Weights of a small mixture-of-experts language model, trained from scratch on English Wikipedia.
Size: 11 layers, width 160, vocabulary 2048, 59.8M parameters.
Experts: 128 experts in each of 11 layers, 128 squared ReLU neurons an expert, 2 picks a token, a sigmoid router, a shared expert of 128 neurons.
Training: a variant of Muon for the experts, 592M tokens.
Below are experts of layer 3 (counted from 0) of a mixture-of-experts language model. Rows are named router (the router's row for the expert), up (a neuron's input weights, with its number) and show model dimensions 0-159. Each number is 500 + 25 x the weight over its row's rms, rounded and kept within 0 to 999. Numbers have three digits each.
Before each expert's rows: a language model's description of what the expert responds to. This comes from a sample of Wikipedia text that the model never trained on.

# expert 35
Description: Noun-ending y suffixes. Final y and suffixes like ies, ity, ency, ious closing nouns and adjectives, as in laboratory, story, whiskey, feasibility; also do, di.
router:504453523464496458551484521518492519485544502501481463491484492498511499493460438506445498512505450508491499483466518464476473515491490481500472501509475512482559513504497516494536548482508472516473522512577494488509512512490479529530513498486508498491529496492484496474552513494494567503507532507480514490450514508489495504504497494480511526500506467548471484491494519539523533505521450563501486490467451543469520531493444495522488496489472490517515516497504517495465520491536495
up0:549519469496497497472438484501509479507495488456453511459468515480490525474504458512509522494518485546489492473503536522489504511513535490495505592510490570510490510465503468518527517553486484528479469542481526545482510489476491475462481516533478490514513476544476506512492523501465526496532490463519470516517525498459510470522504496516479483459480469504477519480496503502518514515480516498541516525534490536522499508460452474510483516530480520525497534507502482489508520501545519
up1:467541510502468492501536528503537509489491490459509466529520530559500456538494501492476470512482524449517534523493523515473497488521476559477500502486487504503476519547464504476514499520497494534472542506517486493499517500521509514485473526473503486477544482503468537495502470471542488576503540567509516525466512521526494451523474523466512498540509508490510514480498509493505520477544506498534464511532461530483511509509513501509483470506509468530499519514492564518519499497529529
up2:513528496495491480516471493539499481469511523474487539479526531467487487515470499485493515463558448482473495532461456505531490512507518485480517518519522518514507437521486495477491490544491456494505518515502517493494519487438510462532479518545511482516571523519512463512503502495507475536440517483496497526490494465485496517528474492481521491486465520514506537465460502533483528518503486512543487548491469533492484494474462475534484508485482499487545489503527468462502484475449494
up3:493488530530506455523499489514466447520531535468505495481511482502522528501456445514491463513526462547506475538472491498508484485505512511483520486520470499496511500472519500503525521495487535518504509444539486506481456478459479471523506512494504484514517461499518537526504523538529518475526515479500525500439503509485518521449540530507474502533493540437491512498499499486511475527469493530520488472506463441480482506482454546499489481476501520452510469480503445483514512498514523
up4:498508495514483487505459451502471512536515498460505464480509502496470459496540530508481538467506489526466472498487505491542504500463470531520496497520451493449507476508477483471517529503528489521540489502514474504511488495511495515517493477497529485517525500492524529488530496482514575516481468502471510542497498535533503510530535521513546497508513513534528512458497526498503524555520491514505509529491555531487467550466461482516508531532446462478536516483481550545509484481513523
up5:534517520484486442491497519478493511480467480547526485475561474548485496511489523499521508499483461498447460513460534506458514506514504479502472537497505489522490521586531505465525531486486504530503504496522493539462521484512493485519468498484528507512505520494495454494503508482519471539490524504473514452521466495567480472503533499464505517530498470481484478521526516507485530485499470505509490452466485494526495502459495512484502503469442465506507473469500468490465529488509526
up6:523461495450497503507484546485546475432522501506447470477480510509497512510480546538500484499483502517501524473485510479477502492542479550455511489471509465480506467547488525528515510514536485493516539471479464519491476511513440516530462495503486487496503499503549557531499511465517533529500466489471484456498514522504507438528533542516492528489482532520513499505474504491500514478495487552517489503485501534498471524477514532512494521537486493477531511472520524516490527507536481
up7:477504562477529462530514474493443474486516500487507487473511488488440513494492542527531473534515481492481566510483508488486521512484520498496481513478486546505503543514474497483544504527503476507496464481496511467530478503519443527485493507466501501468485490506526447543495505486489518495529457532464485509520502504492488509497476478491512488506452500518481516499522507515483522497500599477497468565508501538482514473501471490543527473495507454482482485456479496500523517488497485
up8:510489482466471475518514483502542505473579533498510464516514505502481473500480534507494477518477522493509462487479482463484468463468513551504560511512493516498503541501504498445467559520499505536499486512520479530485493531480548513523509482497497524516467490467538498501536453509465484472458501457516549522490486491512508489468482489494495532501500493505448476514531488511471530471472498534504478514493526484500514535444483464492464505523484482536499506498478530529505555502514515
up9:462492525511515482498515493534523485454517485454479583509475504496505472518462474503495526502506475499528475516523497446449515525450513473509504482464476532509539519523511494461510524543509455489541493461499486548501535495482511483445516503515497484522502499494524532543524510503506513486485567543487465503456494521496468518503514484479559500502460505526492501478495483506524478509500453510478515544523518509498514491519522483492505530470510497520477480503499483514532499473536549
up10:521451473549504478530519527499530452484492480488491490510487473523454483553480468509530515517491479513494520493513524495482511479489509509432474503484474478540523442543493548493472539502492546482508532461551464489480483503492488508534512520530502527494504487514485489492528472513517490468519492510432473495475490545543507499524497487514516542483504501487524475431516516567471503492474491534488519497493516481493497505510482550509504512450479516498519500502501485479493527498527482
up11:517482513506518458494491515499506507477499536482506466536493518490470509510465529538525466541489500515471483509475494495483550474496510534517461521495502496487445486487446523526546528536527496498486534488501535507488478463472488499490522539504459466495572494466485526488532499459535567500478538521523464506495504495503473464536508527501493527489490484487492524514501538489488506500555535490532512493517497473479532545516475468544507481509486483496545495442499500489505487535511472

# expert 26
Description: Word endings, quotes. Closing quotation marks, table separator rows, and word-final suffixes such as -age, -ation, -ate, as in Langu-age-s, combin-ation, moder-ate-ly.
router:529487528469521519503517513485457451507487458455498493487524458489507490540493466521475490515526499485494487502517468518529519534494512566505484479536480497475490532486508525536505504525554477517486487499514445534515530510492549524516496503524556509497470509442472535472511520528500491480501504484525499488526544504488521486556529505501527513507518547497505470446527517519464470493462528511536522563503485493473518530466530493488529507498507484524520529498503501468501476518530516
up0:526495504493501515459504475475509492479504482471475498528508492505550512500495496499502530510493454529491477522530511533502485477489549531481501484484492481455537511476459514474490520515515513537507500556507515478496508469490485501451515542537497451475490495466505491495537503565517525513458538430481530494458503501501504490501517490505505527502550479501530499447511526493495525518494478529515498537533525486515498547472464447456495492483529518502506519525498562456497491498547513
up1:471481556482480543525521535487497473523501452529497507529498543539475520460547523537462548477479492521489494536452509476469513481475469553525487510501488509526457493507485490533498526501490480565496494500528455492474510504530483487489489487486508486526481473499512492482485452514504503575488483530506509485478456511478501525538534502497499524471480448485483513486525505502486529502485491482517481486502444482506490494488463515467503495499531528530489517516511488540487518536523458
up2:509435520491499488505486496481493487444517519473503488487488510558494488524506518528530522487518531493470502512503505511501486528522502516477425492551527472471517469510486508547502511485528507484481469525496481461448515471477502456524482494553486477476531504464498523556509528482520484489450472490543511510507500505543536517485511511502500478478492524505515493515505462501476478498496539487508516524531457539503508471480538485507497519490500494506597498524525493468507494521467473
up3:442480488519491473491502505497509478500550439494548479547521523486471456508476478498517499496501527511539471516521518493507542510471518465473498500517497490504510492453507513514524501475530476551506518501527462497501462457536501480553496496510486505523478530466502492467479480512502517506537511479480542507469467496493541522490517521495501450501502516515531506436528480475551489511463481509511466472498458484514535512504539485494514503491513514528551447508531502555508537506522497
up4:526489506490493501508538435529493505488530467424526516559527482449497495500495518532479494490534491478468465497532476533506514486472493522463470498547509514477487511496470484486500499494566483495500496483508487538530526557506516487491485517496512491518534451446468491461518531495457557541493533487521512493537533482527524533519540508500501470462504499477502478467526484477477485500506484479501533517499502518508477504500502493496518540545473496478498503505506517496510457469463497
up5:493488485510489468485527502493526514482453495551548472487528462507477486460535487488513483544471492484480493538496531491474515476485494483531453528502518473552466481546521518498483536471516507540485574543522477554492506503502494466538476571518545501489511512493498466518489505445520510489488476486491554510526478501505512506524501493475488507478525495467487480498518518526514506480510449492480533528523480480504480488459481495490506475495488524492503529504471520540529539472495510
up6:544478493492495508520481510472522507455502532509465511520514542497515475492448480494503473508481543504471510513491503530493494514514424490528484479460534509471507479508483491529437544552542485499542506499468469487487465533511469478474500521526496451525534507506497499509519544466487483502520447517493481479531499502513504443530522533485507511475490539489533477491535485507481462492524534556543502483497531486509503508495467502478473503532505501496479488505482529508533546529518494
up7:477471495498545446503545514466521481489484500464481507500521493505479546522482496492498477467491475527478517497494502508530501466525510545461489486500504494531504522477518475479531570536508517487509469464530505481506487511503500477478526528521483485486516519542492478528477525519433470461543490510491457559501546509490518474543532512528515534526508512459519512497540513498458533491485524529547505494495497517515516459482509470541483521512451477514505482508530536505510484507524536
up8:518505509497490505466512542519505457478527492506485498499517492485502469477504503512534467529536475545529509482498534477497460492476544522514497524524529522463481524464547469469462509534493460507531501488499509485498490472497511548495508496499521544548522518509523542549511506530446483518511510486525490509474486509439517487484475511516490498484525496511496503502504450540502497494502509505565519501502497445510469545448512515469448514512508498485453497492527519474564481477532498
up9:472520517470526508507536526516453481536462483485532545502472506469544503529511474490509545516473478496472512491529463500449510529526497497533513486479481513505469476510495503495509505506506545535536514453493492557543542520501483498488448502568510461488461492481481474545496537491543480484503499521478439516542507536484481487509478501496518494485489518521479490487521517503478495526496440505490472511523490520488511476519509464510486538451505483477502506520505498518508545464497534
up10:515467488542484515434488534506508465517519514502523508469535494517515480521522522543493495509484490490532543527516532452500501539499523504477465470548507490503500496487496473512510502514503527470451510518489454500489503487471504504500473477553508518483490501530507563522499490503533491514523480491484495538470500588464504533505487484504526506467527502482513511450490536524468496465493516537454507513527478459492464461499508515453506495501536512506505526552498442494498508524512494
up11:523465472489537480490498540485519480519478500489498526499489498522525516525473499502553540545514465524500469474492481504487536475502481560475477510506489532500503514486451477489494531555562503524493510474472484471490496496474486541445503484495488482522491480454513519466539519487541527508515510509511468496467507519495467470509484508467514515475482527477460451530525513525490517482535553487481521477564525455496514546486509511499469483490510538485529474497473474485501494520531507

# expert 34
Description: "se" and "ca" pieces. Syllable pieces se, Se, ca, Ca, Mar, often starting names or ending words (Assamese, course, Seleuș), plus colons in times and infobox lists.
router:482498471504525505531533502506504489482481498514482483529504522471496445500493500475484516499470477499467486517481483541520522439511541497504496468481505465505473507455530533498485485447537494452489450499555494551508492474537515475550504492489525485500485497510486501475539471534487495485515482547497495496490534524531513487499483479490470459442468485471494474525519521442494500495486479483489536488525538510507488539527493534485472576499499525502525476469506513455511468509519491
up0:438451502496459499522483496507522486459502511510479464482525502514491501513521475523561516494498508473467473490464504515508501439483526463490503550500505525512523544470485447495485510475554517481495478513536468516479493500484535479460487478509494497488484530479451527539493522546495541525474547490516470534510526486513497521464514504505513533472501489528497489486498490509501498528514471484568501522531501491532490524522473494472473559465460504504532514532510546498511503507482503
up1:451519571511497498476538490541531553485499503507525521487468469540530499507542496535479507499501484526502455543480472504474510463500495527490487494477524532505512521514449523526507478503488525520510522482538464513524515455545467513489502455535485479489500467484491519517498446513482498526492516523502532477489479520482514497524522498467523535467455461498541487542491535475496540499551484497475480481527495541492485495538476502487463529514510459527500485505496480517507540483518519
up2:503460534490515517503452537504519507509534474501520494436533541460518501474517514521526485455499449531438561497515490498530545469534517494502503508496479549521472517468533489504482501488520494476512482537479525520518498486485534477519479524532512477479520484514518508473522505510538469486483515501508492518487446536501538498487484489520527493458482477557499491532439510493462523451523471472503538486507476499487502462501525476510463522488489524488504497507519478499535506503470515
up3:468467530518516440471511466505485516498480498482494485538470518510466496521507497529502490517516454517475478534524531468510521517513493480481502460473504486555512503460491542525508507508488501492542495464502506529461465452498505478495484467516514499523524511494479514522535495539535497500585478481508556552480475477520540510464480508509492428494488500502479471520506521468501503484514459503474479504476487458491492493482535490466465524466502516499513483504530475529538484531525484
up4:533467524518500454464521482541524539480505477491452491505496530475474486496517515502495507485505488503483501509450488490500521451473454521530503487509548497469509468511471509514472505536522454500523548489502484524533504544511469533545527520464570471518508483459487505471513472503490518494477505512498508513509512484510450499495531506490559503476542499530503493512486472486437497501516483572480523483482507483522484491466496489490541534525494491480497508545487542490529480482482476
up5:500498506497493458485528474481479514466479490532487470545513464516543488452531546471484481515483508519495449474542540529454483494498488475523523509506495486473483496541477490491476495470483481499477552518509514522472498472535469504535470505503507535503508464523485485550482485487466502503519494495519501472503495512555482464520508490478479530480530523451501495514554480486489482519522469462483466494498516506541518560463488452517476481468540484466507500498466490513472519531477540
up6:547495485491507489489489521508519515504505516482460483504538485526493474509482522524501456546518511514485498459532477507490523483502469554449507473528536489508461483469479477541477520519569488501516505506516468461485454517529537504504517504520493479498524471522495490524513514527480475515525489537469482504503511523464506431529477491532498491461485525521524496448525500500488503491513508484545529487543530467503559545545494506522480549523522480473537475484508526494522489492510480
up7:483478491481524471478585490487500491482463514540517528486512485474463504511523492517546506524538470481491511509471481526505533494509487544503478485469522512494521548446486499510491510502487500492503505530529464501468504454502521512447489510495510496459509497466474491516477521495451493486480488533478443533480517544509491494525528512438512499516463484450519518489541503517494516456466494528480471533487540500467492510534513518499463535501469481463497458515471514461513507481514497
up8:488485545518485490522493492524470505468547479509522536503506526462465475472506483475510485479456471529542490498477508463470472505455543520476479507518524457497509489540474496458484499504495489502537475487510461520499441465491503565524483503494496442529460512531511481504529483518503484461525486495498536479500487518471446497530491508470492504472519502512515508476470483515514479463463428515507519495489446493512501536486539533532489541509537504507485496512496488484511502517541498
up9:464514495504495486457523519510487510500486532461529568501501510476475510504546499507513521523446517468520535499525513484498568474497478494524549489539482507508471511484483533445506553501497490509522473460492487493477510498497529495458503489530506520559501521458478478543509480489527497493461524520479487516453507498511514478472503485517553506487455494490478484438490510502496465530496498491489499502529492493506492530482525510462515531460485484501523499464532511508564522468539512
up10:514488496521519499500521510476505490462481478537497496519534523513475496510493503531522512551486484504521500476470551515468532469509524492482486470487521492480551521522514507504474469499514563459559512471526467517464518491516501494519497474529491453477472490505484528514527521538509497527507487475456496519525458536485482538505493529519481484476461561483513489486518532511457485495440507493503459512495532473503481524493504548514494489498525502518462523521463455493523538540548475
up11:508493504520546485484483527482501488500478505493514480502508517478473478463503489495500508516509461524448517513492514505480524478506490531487540523481494497513456500488507527512510579513523489489533475481506565504529535507469518517526503483565509443565498474452486478511475519492562489500497506521533463494502483497476464525524450511488484489496480506524473465532526502464462506434500500487456525495515525467514522514503496486496455534452513506511525498472485499454509491498517481